Experts of a small language model: 64 experts in each of 7 layers, a shared expert of 384 neurons.
Below are experts of layer 2 (counted from 0) of a mixture-of-experts language model. Rows are named router (the router's row for the expert), gate (a neuron's input weights, with its number), up (a neuron's input weights, with its number) and show model dimensions 128-191. Each number is 128 + 24 x the weight over its row's rms, rounded and kept within 0 to 255. Numbers have three digits each.
Before each expert's rows: a language model's description of what the expert responds to; "mostly gets" lists some tokens that are sent to it at least half of the time. This comes from a sample of Wikipedia text that the model never trained on.

# expert 5
It responds to: Second parts of place and given names such as San Francisco, St. Louis, Los Angeles, plus digits in dates and coordinates.
mostly gets: " Francisco", " Louis", " California", " Juan", " Diego", " José"
router:111150113136172177166113161115111088141144137165092171129136102147105122144135143105108150093126117137118076107117088159116134131156134110093085103143146093105105123094175106108144094112122137
gate0:140127139118216107145095165142117124140156089146092125205123159116129107121111082093111134146129129095132157182145178141155148112148141102130174106128133159121154145049106117144097080124106103
up0:165163140146101146132159100125119138177083149121153084156111089109129146139132114117141153118138071132183156092097109134104100110102133101134117134097138116223102099128141115187125108134138157
gate1:133113101083099130156150127158099131122133104129132119128172192178144100154124074134083177130138119141126132161102153164108115142127143113114066107162123099112127153129111086101136116122096125
up1:139139153097129139132106155124121126104126105112115098141112092141117119172118130179168129061125138155103159118086137101135162109137123154117088134121162144140130173111131104126164172106155139
gate2:162120157153111151125146119180085137127108134101149124095128176137126122097141121101142140083142145101166132168148102147125175114130108122168111105085164101111123128147158121127115080105127125
up2:151160149189051110127121143126120137141133125072160086132092100054167152090153178132151112127135150092093156140158128102114098160118129155125143169140137149134105136119118114175137086135094192
gate3:125162143137121168154081116142105103130163093105116065110146097117122151141158124125055166136125155123077117124129144159108146129162155149123089158122135136130122106137174143079128105120093161
up3:116127159116162118110129170147112090154128120147160105151116112117125154146126120125091120120141122104131144099113105131106144087119142126146096146130091180103126137144101145094101134105138140
gate4:143145156143142115154143154145133114122137117084138130153099114141172134173122125070086174096117108115112119112155150125145096149132146160150076133119102152126128125143163126172092134141107075
up4:121111124110165116126148151137159121144112107089118110179118128109135131139125160093119142077113105099127165090160128115135111125123148151117059141132127165128108168147148123180118121141102074
gate5:136125138093149157094154151109145172144154143150116156129100124134153139139132135111142132133131117141128113115177087100115100096175089092127123107139124122150106136095128125134138134118133121
up5:126161135140101140104139136082129165100139095096158208129107123151157144087084160130125128159154110125098068125153104098155151149127107107175110138149124113181119108101116137128157131112108138
gate6:110128129113140129131108115154124131142130087140121109118133151140081103117120114128135124125149109110146125144059127148108137127134110143136097125146122103123155148083160126084153077145126154
up6:120151115120089132138147095119133119097148139114147103154116116163150118156142148071142122097156180130100166122122103120113134127092130124126148110157120164166128124164092106144125187131118134

# expert 52
It responds to: Spaces before figures and proper names or currency signs in lists, credits and television articles, such as Kim, €, Chevrolet, Pasadena.
mostly gets: " Kim", " K", " €", " Chevrolet", " Steve", " Kevin"
router:116140099154146162179111159131118087142135133147090155116144122137106117148158191085128168096135112152113101102112067141108158129154136098095131101159149097112097099109159114102148089102103129
gate0:148087121156105140152126123111142131135123114110152151129151131098117142150088177137126105124152084141154140115136138146103111137115148143107118119146151119116075149112100131117130155131126181
up0:116090145137122153130131066132121199110119152147111139123138128140109138137139161153157117144132110094093147128146170111138129145124135131139125118107136082139115096171125138068138147089107159
gate1:133113099105136134116069127118111119133128169106111129149147068172136124145089118140162171130120130141127131095131104138110130135111143149135150147098045078145120183076151121112141081106124129
up1:109181152092128114159138105101183144121111122136132112084136117139094082132165121107129110128168136118128150111101101103116075139115126112076125147131108129122130148154084101136104178141138121
gate2:157128092156163163106136153144119119140109147127120140176138132106125120169121132101130147125095113100143173168131130147137106116138148097137163135117114121136111155127168131124165128165101107
up2:154143123139160124099130106134126117139132087136107119149117146114100137140126112119163128156127109157091144138141115096125109093098104122141111111144141136069132149079143115155108180129123081
gate3:119145086119175113176083136118162093136085157149176128102165142134118145125115132140154150098117140139139145131113136115099126088103107154118158103127141156142133090136192132121133116114119180
up3:149136119133144095145098172150125108143110120128166104141118131099149130105125156134112125113116135141153176123192125172125105114132121139143126147092179117090106093086177147202091091123117148
gate4:145152072135158158124114132126136134168120122118128099127172108162124089149124164126166130073154114131169154139159089187108152133192111121100157119118086133106119122123157138112137111116128094
up4:105138114100177162177132068147103144110193137082155129143151118145138091100092151114078184091117136154130173125085152173109106151122114123154116163146119131096092127183172156139137147119154152
gate5:137134158124123116162091168171103134124147086119100157110136126139153103127127103147122142134157101113125126116115101080138084135128143112090144106159062125100102108093115153121107142097072099
up5:091181149111114152117161119156101143133129140154140137115120100097163117182120131126131122136154167085109113141140108151113153090144156124143126127104148096114088115144125120147094133096127165
gate6:135097109155118153105111068128116135147175101122131118147118096101129121177137180062105123101129113110166058138111138128075105161115151102108132163122160107122149111134167134137095142149132159
up6:123176123096126156119119129128144131119159129092131158095102112141127131141148117159135095174132116145123112106102149121117152096129094059103127145113098130157119125120139098159158114120134067

# expert 22
It responds to: Word-final suffix pieces on verbs and other words, such as -ing, -ed, -ated, -ure, -ous, e.g. trailed, withstood, overturned.
mostly gets: "ed", "ing", "ated", "ate", "ure", "ates"
router:149153142115152167124133141127118095167141136148140148123111145181078164171129109121134113129113102120114135124143138153114148111155152128114127097161129125099089116127138118138135127117106113
gate0:129120124108110119074098162127146126136122154106191123194106138107085099140129171149141110120141106123131125161095109130099108129149110138128107119121148146141081136100139133157117134103143143
up0:119085145079077119132165123112131175105135123090099092093149110135098146121111119156131126109141142101124166140134069137103098148066082122146107126145150082133132126187090118123099111115154085
gate1:102165192078132164113139115163115125123117117116157123102130106110130168138124162127150118095151114111101187117129130122146145096139116118125116130154086135120109098132142142106135162157070138
up1:115134126116109100129091168109172091100092131117135172138117084145141171128126128163198121126147108130146116116133106094124153140147095117149155098139096122145102097128146124152121171158141099
gate2:137166137066098134122158125127079108147149145136157071137137089156085122142127131153105142124147123154151151132117137163124153128109132142116093124115116115135174105129160101142178144134063098
up2:110141140144142111126151153126129141097109143090149180140135152128126112114129166108127082142120146110107153083119138177118156105117088130138124167138127107122119113103099160147132117134125122
gate3:134167158119110113120120114112115126139139144124137153066130157131124168115114139120146131113130139136105122140133123136136055117145123098132143119128128127116119140079111138132167073077102125
up3:126132115157127140136145144112102137096131143141114115169131111133157103099152099146128124142139108135143141110103142152105151147123133135142111172123112141182142089164119093147100148120104140
gate4:133122167134087112129089145138148123099138145145135160117111139168093137134168191139112148123127139136108127139146105095089110108168153112133107099136126143142128148152103129101130121137125082
up4:131097158100123135132186135131129103119117141095126096120105128148072164117092091108131099132142130125137186125157111149134140149088140105118106127120128123166114090113134100123127117115109128
gate5:166167167118134152132109154129120154108122158165093155133131167118128118106137110132100151106099129169104129116077120117144147133137164140122155121150123141139160121089121107161129144139181160
up5:187108169130120095163095173128116100150153127154115088136153136132177094078136127130173147117118137127096120095081114135137153158093146141099154088156102136089110129107144110100124142141140141
gate6:091100138112166132138123151102099150125107106093113085139174129135140110128172149105093171116086145113157141123082133104155135133130151123161098108083147133130121156145123080091102127131155174
up6:119142123077111103153140158142106095111158146132101108127136134164139096091154120135121145142147122128147117150140114130119112154160101131105194156133082124144098115119156141134118141119177108

# expert 21
It responds to: Commas in lists, between place names and after clauses, plus month names in dates, and age in birth-death infobox lines.
mostly gets: ",", " August", " March", " June", " September", " July"
router:122159093154133184149109180125113110156128113170115149095134128124089139132152162080146126102147106145111130097145089136132126136152151132094118086132159097144103113112185135093142105138108132
gate0:128124119073140066187149116081113131134104132151111114119124174079102139125144141116121129128118137146136148104140138126122148119162134098108087125139124095118136145133146143115123105104111169
up0:150117146134126150082138118155136142118145113086153102124148127168147123107107068157122106136130152106130145155096145157135120155093136133181158137124138125155142130097106095120113116153154138
gate1:135071138133141195133086110178130166159056093137149111112103122167168150102126113107188140139136112125114141144126134138141115111113104131145134111118138167111113114066156107108129137128116092
up1:179091114149139086132121166074112116110175135115090138140162133128090149092096111171093093122082137144136124097142131123139145106134099117144129146113129108136146128143097099163112107136100143
gate2:157158172131202118084081130084090129091145110134122153072134154091138103119093095137115091153121133104176111114110155116148109126174110156148148128127135109120139119123186147147110136151134085
up2:106167098101079135139096124132120104134136132131132114127129108118154149154151143113095133057096144128100156147147116110123144082094130133125112129142097135129099167152118123087124134089106174
gate3:122135055071131147124099107093130087094119129132129141140110125134197107111147114127105131118116120106117154154108137185128157119095113105131135142107145071092102105137131122123116141101145096
up3:137140114094139196114082094142114100115109125155123140135103138160153175100126129117113126145103122108114130147124130162125137120117102109172107140137135130129151123125139123123148106071127097
gate4:100152134112172155125127107119095137132072139112119151063111103108102112090112125120115105122108121141079147137116124122151109126131134165107103107112149124144137075153152156122073127105090142
up4:169126110148124112165152146144151087122169134108119089124128115148129167138122133168129171121167104108184141120135132165109136127136100126154145131136136135130098169112125088085159113139189143
gate5:125123131130124146110151118130148130155105136125157093179102144104127140103106117129110126191060132168138083145098144121074115115125130132112199117127144099138142096174123181111167122167156166
up5:093139073074112133148123104108128097104160142131116120106115132138108121133133144103167127116129108102134174128138152116132107122111125128148110137106114176096157121072126048187131159134105122
gate6:154149090132148131153134138126127119150107131089134135076113117156155126122111121093124194103136138166154163120134147144124115114118158190105132079143103108125163119139144105165127181142114130
up6:170119118124166098104110121152140081146105127190162094130127128075138114129106110070118111125106160131117138114149114126121146137150115140132117122133147129129163120114132165102127119118118113

# expert 13
It responds to: Mid-word pieces inside South Asian, Middle Eastern and other transliterated names, often after K, S, A, such as y, h, k, ok, Kh.
mostly gets: "h", "k", " Kh", "q", " Khan", " Kar"
router:094149117154159123125127185127120129151116133117099169139132166165108129159157131094099128131110096116113148109137097177101148140147131096111116106169135102109111128133157126119100114154105111
gate0:116138109145156123111072091111111111110094127143124141134162133127122115117104126123131136106134122118126163095154125074090146171130142136164106101108124112096133119155145125157110124142114139
up0:131113124121124140143185122131091111112124130134120135113126070109120145145128174141120146125155183121098042160127127086139099148154139180125128123144103145172151119125109158149121130108159159
gate1:123140176148159109123202145129165140118119108091094135105102131143131144149141135130150150123136107154106141145137125167148148075140146137132101090161124085142127123150157135106109104139139152
up1:113153102107108148130125141124098123139114148154135155146114150111081101125138104146146107151097117093150121153132109091140139172112105111123091182110108169131150104118136115108131112116130111
gate2:118134108106137146157143082129152105126118139150109173127102108120146105121131126046109147140144135110137125138120113114097135139140108083125101111126131149137127163157147126145162103152168123
up2:129130094117084139159174147138137132116126124108141162127158155091137188103122156132135082109162128129126142143068108138141143148132137137078150121135148126127137101133151129116125122142110146
gate3:116130130161160127150136136142121097139130140132137122149132130130146112151154120128112117119141141107126121126123164040146128154152127112124176112115123115123137136145139166100123102135117132
up3:138137143091092097113056097153135147107139127170147122122134156112127140119128113128144147148115098133099124123136127186128142126091128117103127125124146121128120104119111109141146123131078122
gate4:136130170132164093136120150133138138164121117121156105106125106181108088167145140145181125125085148107090146088086142218141089116137142115158119099113130092118119133172118113135130074131144089
up4:108146140118105093164111125134161160131096088115163163120152113178151104164118098130081098106109123153100196094127153161148119103124106128129120157161146129135122120157171109090094106147113091
gate5:108184103103151126121129154111107169179131109134079118124134096162130114126112112157119105100114112150123136129140134127148115149102108117119104113125118146133107099168118112145143112152139160
up5:112071117093136130089119106126116132113104154140123141146107151064078135156127141142125158156141160114115148086147135144162114115125161147110163119129131145106153147111092178084130127085102089
gate6:126097095107115098128108106172130141099143123174077119132131119088142104124145108113135141129125187143119099137136115147114081201160128082160123103191132118149100122139137115113138095148166123
up6:139164124125117090142090119133143130120120118164071120131161130102164109139140116112132124140145197132095144106148121145108108209177144145134137142211109128118121119143099105106130130110130162

# expert 53
It responds to: Pipe separators right after numbers, percentages or closing brackets in data tables, such as 72% |, 07 |, election and sports results.
mostly gets: " Animalia", " Kar", " Jennifer", "-TV", " Harry", " 🔨"
router:101133114128152155144134166142132116137129138144082139130131131129130115168140150085130121121112122157106128103107069128112137142144167137096105119171126085085104122087163115091141087124100136
gate0:122121169107153124112097138109102137140106120150123140128173151091091106126109132099084102123116125108129181138092120160157089094118101141155154087138158110111128137143113139093110103150099174
up0:133124162161111135115125158124161140133150149114111141132119125168122183150132124120133092145077121128090132130136128108097113169126113153153157133131144110147163127085146144135128112086148132
gate1:105140148136097121139120127127134129152145137121119126140123131117132100123132146109171153136126122146129139147140110118143136163127073123154099127132138089112156154138162118129129160121184130
up1:105138157072141152105163135095124130131148136092088152091096133121135130127130135141142179125089102135116121159107092113108134142138089130141115131142132111094122147130123113151132137118143086
gate2:090162113088103108132152148137086182112128099102129138096119127154153082166149094119156124132121165190114115141125146163130108137092154147133108147174110119131130144121130139150119141136139138
up2:070142131109113106145126145162109144133138111122163118100143113145136113125152126130122114116117152156133124148145142117123101139132128139117143119146136135133136140107124127154135156140153122
gate3:137127160149138136127131153118139114108162111153121124154123141125144147129140119152128162133101160163140161129141142151168158089078148114150120109115123123110118130142143133176141102125129134
up3:174108171130158119116094133117121133121175096121180112142115145086125162129106114150132149105104130143156156133159115119157158123091134089143137115141128113112131106105202142146137091148120124
gate4:068115122107152116132123119147117144117158147135161095163155162087148117112108177106153103147111130102153101123099126116096160135139127108073139151143140103096131117128128144151120106155081164
up4:115137137156110120124146126153135128121135155168165077130120142222122159177142085150100136099170133147094137113115161123158111097153078116150144086143109118132120110200116120136154148102144122
gate5:109143133105159130138066129114133097143137133122084110091120082176088172132116165128157110164128130098141130167161115142115106136109093095110163159144156147103114106082123141136112122123100141
up5:146107177104127117151103140081135087170116140135115117149153135173145110146120125153135148159125169167122165093099124146126100104143117095179140135174104170108145132120125160122125080107092162
gate6:148148134069140109132106100106095137135096120135140113115139133139127126103148123110105102128126179116119159145104131153159129116083125098117148147118166124111094128129137148157175146146112144
up6:100120095099117113110138128128087145113096143117101124111150136094125135141119174156129129115131136150120099131098140131094126159129142116093087125127142110088155137131124163119148145145115112

# expert 58
It responds to: Prepositions and colons linking a noun or verb to what follows, mainly of, by, from, including, as in written by, coast of.
mostly gets: " by", " from", " of", " including", " By", " de"
router:136135129136160159144119162135130108150123113136087132114163158164107130152103142079105130136092123145107092144131155147082165139130165104104155103160148110142099115100184093103137088102052129
gate0:139168120117139104145114175138171136126111129157165167121144119161107150102128117098109111178111139123145176101141146141175139105104101093120146149162107162138154156136139102106082117107131161
up0:153115089117166112120144112136116073109121129136101114101104118122167145141143115117096129108130117122124110175106111131107108120159161098104126101116123099073121142131142104126137148126104102
gate1:148159141117156081131180118119172124121109135056101141085117119159102103097131152157140133094140123157156165149129098175102156178147086122182122158130108164157108151141113141150132133110135132
up1:119111148133123150120165173169117125123152101195139120147129142085171091107131089115121104148104134131097151136113119108148114111093140134137123128086137110097140110156126123120122149135139121
gate2:159119120155169157162145157175154090123141132159131162123117117193164118130125129073131167131108146109122076136128097124135133105148152129154137112142070122110146067152126107181121161135139128
up2:135127161112109131117082150131109094114130128128148086120149136098089139124123119155151120126111123123135109109134160108125116123088147096124137136168123105164147159164114102150139115124124123
gate3:120163124137135148149108125173129161145118089137152160108104129138133176107147142131110115153159138051114106097135110117118132122100091121126117128115128111133099111141129149170120111112130128
up3:094106131156120128123153130093119130120127146104092115141104102136140141166109181154149146105103084126142089149114151128143116146169123053118144121094163150098134112179126137080138161146163082
gate4:086110091127136131135145167104129096142103150156176140148126089101126132109112082133124088174098139085121124127137067136122126117146089140103146144143147117146085138091134138174120134103136153
up4:087093159167172097099152144098147147150150137125128112152107143077100149122128093140148135133161154147136137149140089142123106117149102134065094125165124128143096173116101158118127102132162127
gate5:143134125124114102127129156117137068150184103165145146173126116147108100143112117135126099096073175162127153130145148096118121115117098136081117129146122153103170138104154128107183134101136116
up5:108118136158151120141167167126128094132152146164123157128104116129116114152123108123149125126089163156155136152143155137105096082119127152119097138145120167149147097124148108137135156087148126
gate6:132136138131180119157140135128148112129102143137105132121118154137151124113147124105106128090149146129154106134130146134117164127149182125115176107153079142103146100137170084108112103097105141
up6:145116102126103128089148095148091150130166083143197136113144093112098165156095144142148104162109087123115152141122134141098112123141115107152123142133179113165145146136121142140122136124126119

# expert 55
It responds to: Ordinal endings after digits, such as th, st, nd, rd, ordinal words like third, and byte pieces of Chinese or Japanese characters.
mostly gets: "th", "st", "nd", "rd", " third", " st"
router:097151098153151138130112143156118105139167131118086153121112135162136111166117156093147131107149113177092148080129107159114159138156144152123122103146121121092117122110165149094120102105069153
gate0:077136111150155090114145136140165107130094089160126173146138080183131084115116094108150082130161110150105147133112105087164149166160121127144112163128167157134117099134141139117115139136113163
up0:169135131115100156133123136144082133129155142135091108088113169096143175143132130149101172126114133088144102145165133150105108125096109128133132113125083079129137144124121113120129122116122105
gate1:088131105091153133121167121147113118124091121129108159109128136103164111128088105121120105123134139154129158141147139124089105103122106109111131149116119128138142149111122138139145148157146127
up1:140122115155108122129090160130112123139113124141095131108145095136180121129103111130146143163110148167111091078176143133133121113158115107169118117112105116113149125095098115122129124117122137
gate2:122165124102163156131114151166136135126148106133128104118135150101156141146149155114092097100114126143118135144132118103073143139122105100138143142123095124154122149140102151143106133122103131
up2:117158119147139111120100123152152137121096100147137098086138124146177116120162134121132129094132136143094138108144120126101154128115104111146124110054127114142155152162138122099139154125132128
gate3:148134139132156141141081141115126118147144138100097134110141138127174086122134149129165122146125161129096137123092166082138134108108116038156136132097085161103098128102121124163153087128132107
up3:103175121134137135133094149105110142123148188110107125107145118113104104139105131086138171156142126112097112102136146122127153120116124108119137122112083194111164138121149085144156116127131148
gate4:094164052111159142148119163174128140097117157177113183104113098164136137122096107161080143121125120105175112124133093130171127130152121119137139106140124127096093117130133143170145093133124153
up4:101142150159165134116125117127143125131130125135178145129099137136140125143139086127145116134146132112117173150122162154104143100117105095133143154098134143096092092136135155122108123143110131
gate5:087159114113164133126106124142119161099141112119092142146146109122104144115148100151118125138114094126125152095110137160124133130143148146115109109132133131127122108113146112135127131136084132
up5:119148110158192113113134173148109127134146108132129116162132118143105146112142144108119134144086116113161163166137143149105123119111132148160095114126127133100109109113173110121101143117132127
gate6:137217140145103133143153117131140125107104082067165173088104105153165107135135147125121118132140145078129127158101180131170129124150158161141144131120137142125136146162121124212097127085080102
up6:133103140137129143137101132150149108120186181129118116072138161119102098150138131099118160147128097141157118139131106125071131130144103155118133131129149149137118146075158099113135139119139147

# expert 59
It responds to: Coordinating words joining list items or clauses, such as and, or, but, also, as well as, &, slash, who, such.
mostly gets: " and", " also", " or", " but", " who", "/"
router:125142110165109131164125156120098076153134095150051153127116131158117142181150174090107127119118111156103129108129109163116160122139117101104111121164139124120087113114144134131151089106107144
gate0:119140163096084110118115129121126101179125089153119106109120185117134126110174184069129142120106126099111131130142091095137113146143104105114154145116125119112140084104112141129131141100151155
up0:139081162164163127151149144132114145114100165093119146195129108075117078152103116217104110142130147124120134121148124168082131077166171149161087138128111106146089136162135128114164119125089115
gate1:119173126149116116118161128088149102153105079094180166155134144113118151150140112088136136155119136097082140166101145160087149146088113089127153130147155123138147123142139148091093106173138138
up1:113146136147142097108155125111104111173121088108152166135144109121106122156131121120145151143142157123116126147091164194088151145102092098135123096152135113149124124150158145123137166139147160
gate2:109144141128128156148116129112122120168133145131141153123120149099147131128136124078111109124128122139136147096107120119132145132179114195159059131134133157117105117167100129138111139168113108
up2:116137137144132127129137119112128093128111121150154150083130143100138110160148097095138114147123123123099117098086131138145130147129096156140107158157140148107069134180140150165094109158143120
gate3:085121098112145125101156118114138122113158105140143150131097139088156132157109127123134071143123152117101147129123096103142151128138127169130131084133128129151134115124186155168108162148122116
up3:111099105114143106128135141106151126097163117137125117150124125128137121130113138119134120118132098120130111127141060085157153104153099150129123131118120164129180111098169134119135130096092108
gate4:090103133115145120142101108131123126126132125130073117153171137120145123146103138162082098103107138084136115134119092144092117144129141129138131156098143142095115168172126122087153152147122145
up4:150102099117122123108172131139144135103117119138164152117109132108128118111170139112167149166157095163143118141156160126118144124125137106112145082163097124148108098100122120141131094110130114
gate5:147132101135124110132158108155120124149090157181115142117129107134130182149120104147109159130135163145109147167127125111137165097120118178132165076152125137117140152120128109137103143136151150
up5:120110109153105110163094166136108119099123157160139092123148100101120112094133124136131130134152130135158126135131135106118133159102119123132141102111160134089144124098126090106155169128143111
gate6:141141098139146148150150085080112112085149136112106139150114119143151127133110150061156149118149108173112133128068128138158127130133113164144120133078120117088151124105127154160117098117130162
up6:082128125132169143124180114123134122119110141135087106075143118121135145099121127163127092099172127093150162156148135153112125143159129144168132099140092129137146120161136129129112123151146085

# expert 50
It responds to: Political and electoral words such as Democratic, Republican, Party, election, votes, %, Popular vote, in election results and politician biographies.
mostly gets: " Democratic", " election", " Republican", " Liberal", " Votes", " Pakistan"
router:121150125136127195113138132190152133147120132110102126097154144134121130149164184096115136105131138113122139087129133111112197104137110106113113096160151104122091104119150094110167106106073111
gate0:130098120145144150099133123152164136122107111132086121179170161185136121141116135116107114134146138145073128100143117112109142124116128075115119118124096126112129123123116084140158112114144111
up0:142183144131122122167145130122104147119148138119187108106077097105156117097144151157140126092125143107159087139107120130150144113122131127115138123132174121111124133115136160136134133106135109
gate1:119121173098171141104190119188156142108137128139142100167144166133127129137125159101131146111145114129116160123146137106111094136143154099159139096128161092157122147134118121132138106145130118
up1:119111087160119100149056116115115100122121111141155160122126066130140113153098117138144125148145145112134134134125148140108171125088143133143087146132130114105136127108130148128128161133128106
gate2:121122165138146173128142136133114166113124139121131150104139165151164064120122130145137116122168124147095142104120136106134167133140133122121151107147108121135124168075071122120142149118067175
up2:121111090132122107120148102109124109140137121132125137163124123104088154129120107093126132123084105088160116151158131150117069128115156149119106123067159145139142100141138122114125135126194111
gate3:080113153078121176129131093117123157069132120113121106130139139130098155164130165161089128094143164145167139143107123102129136167086147144159152121177108091131128105122108117039130139165110134
up3:134124161087139083125157136102099114094123123134138116105126106127113162090143115100151129170163099131139142103112149143146112124132137095095126140140118176197119118088144129134093119109133174
gate4:126092121130063144133111148134171159115105118127164153098137156161112100137105130109104097125156125118147070128096169085152101129146146128141091097125133147044128098088137086120142149156108111
up4:132128116148099128135085101102121145149125129124119126158145135159116136109093082162158137137160149089101136129057147104133140125136082146141119100107119111117140108155172112126142167136119125
gate5:157136099098130133111129128145125155121162102106145157162126149148133113143135206106164115136141148094118151134173159125104139136171145116146136145155102093099097108101110101145119155118097125
up5:155119112110138138114153136138129162135150110121155126180109159156087099134110156125128167114155126108138181109137153120092126113161126111144113124121132122140088141123155118125104129120088155
gate6:107136131143123163128125137162179117107135138146114133145115112185094125207116183122106097101109119101116139146150115093123167130134111142153109110130095181144147130170143151108147095142095137
up6:163112115146121087156119098084098154144118128133173126121137136123144116070131081137143179172117162142139113107109170135142096144095158138121104135136159126127129129104109102127118152145133084

# expert 14
It responds to: Closing parentheses, quotation marks and braces, mostly after a number, as in birth–death years (1965), vote counts (9) and register numbers.
mostly gets: ")", "),", "\"", ").", "\",", "}"
router:129137120153150168154129193120099113149124095151113142116129114132076124158154181089123127107125101144126129095109103156084165143194133107088122114135157107107081086104148128109130074116100132
gate0:133137127136114135092205164146146138143075121136119153124124091132123079155120104134138094145140109118151144135103161170151124110131130107187159136124152128108123119107142131143142091138152144
up0:118111119118173126149068108117121092089190151134155116164126152115112168104102136164091174140136135121100089119173121088122162118137129146103085132095120114130141151117143119073150165115100141
gate1:124136138133082137105107103135104135133095095132170133152109137129145142133119159133113139143091148087104171136086153117092147124146111105177098148138065072106078152117157155125109096197130174
up1:120101143162134125099089172133134140183085151155135101157090153131152136127105082114140134166064137127108164115109135106103129113140129121179142130143115110120086165123169153130100092168134121
gate2:100162151152150133146100107148143131095159106145119149114148135162143122159152111124150142074129135149116129137191184124123110150210100145099113138126113133096105122107142162123098188160088128
up2:152145142119088127121159131136113149129096147128142136168104115175126143130110113168156135167145123139155164127107111115155129114086106149131172109162110106154142151142146093114149088086135133
gate3:097168170109114159118111149161145105145112116121115148088133119140125111117108157119131095155113126163127157083179147167128079184120115124160117136124077155120094082125111116104135070112132115
up3:075143042134169137149159100112110112097134130156139098161135164140119156162118108179101153135133124124126109176185123176112131112139127164092099150161163136170149106091138118135104148151129118
gate4:108117101110127111126126111131090150125108112106083152128137156148154083147102106113138122157119160094130184112087111134088161094124102131160126143105114135126119079100162114113086106130097143
up4:167112143105171122136158155118143129119145144130145104101108109175131146118126143137143122120152144117124137165147130137185140154145099123132135094152160124115111169068098140128171068162172132
gate5:097102177116171126104101114129154120090086117123125122149143138158101151122107104112111090114123137132163140106128150143111146141165120148118129155118125086107094135122149139109169137191090111
up5:088127156142182084106073133110154103117100100125137102127135122094109126147100120167114064115158129121141159100108137143143138144148160113111094154096120112099143160103143139103154153153082120
gate6:142144123143126163137106095081143115144149122120166076127140126159097129093109142148134088101133166120098098104166156211130157158112163109137141139126147096146122143110120104143184093141087118
up6:121169139118119139143088086096125102139141146144172084126121163121115152093129150136118115109153147110101113120136159208119148141090136117124164140112131111168131177132123113141151095106117151

# expert 18
It responds to: Prepositions of place and time, mostly in, also at, on, during, since, across, often opening a place or date phrase.
mostly gets: " in", " In", "In", " at", " during", " At"
router:149151128138147174128095160136134102141139097136120135104144126165109142132133161101131161107121078139089126120117119126128151137150127091112143122172165112108110104128162115097159103109112100
gate0:135127139164139110168155090136147111114109125104124139136111154147143149146137146134124113128126122131124154091183157173121130134141114135140113118082114146123124150092068181101140080109121140
up0:122159143135121117142119100123151109122131112124148141164102128145144139133139112116111166138165129158146160096129134150119147142170114097167163142119146105142104134153112149116131133143120145
gate1:139133128105111131149134131121134116093137132117135103138135153190108124122148124121100158116093134096097167181113126155144134127162104129130162149084134153124141139111158134140143142169162126
up1:075094123113154097110169125128120147137135128126132097137135121120115150158114133116110101132166126125152133099157128144131147133118152125119100110142093093149144145157119157075151152129099153
gate2:109121147139163121139106130128112129123086156120145093141117116139117139120143141131143110097140114152138170097158146099118132123146163159094165122111084112096089150096133142160113112104178119
up2:145134129084113141089160120154151145129144144146117152175132130129091121124132100078130154148122146155139103128130136163149127098118102082170088118137145138147159131171132142122106143148102137
gate3:111138158096108159139120156137112091189098119136187116112141125115116135128137151133135165151116162128169135115143114129107172131159094127167104113083126135116123141139129118126103144130152128
up3:148103169112113167164131135116139143138111104119163136113107177128096150135113160122128088143122153111122124112173125088116124144155107108165100106097112136145119146108120145096102158129122103
gate4:115164080152153153092135128122150142110183098126107120143117143132086098141134139151140168118115091078142109112103121141121137133145112139116129159168157116141126113142129127149089138119163099
up4:146107139179067108133158127085134083122078158152130159138130124145112120149102124136129105146147161147097105136121123128104126141128126135164115101131100125176171118114144145143163133162128118
gate5:146092138134123117143149123099142076142134124141116100121181153109096182145140089127103136130117137132139138151150153164108125121106139148127156127134123142150162166176135141126103058168119149
up5:124142109173140110154154107120109075108122166137109048090164146097158160157109076106110144137140090131107120161123143130133088097069076161156141131105145122141105152142115080164122100136160136
gate6:158114157144115136108105126127093117123119114097147127142122078131103128149096144128117116141116145124131125135093139152163098132128107100126149132143145128160060141132134121112131133126126207
up6:135128068124152164168146129150150123150142111163105129129137151101164147157164117143159109096178139124108166112144129129125154134106123162173138171131134117119130120138095174139139137111153117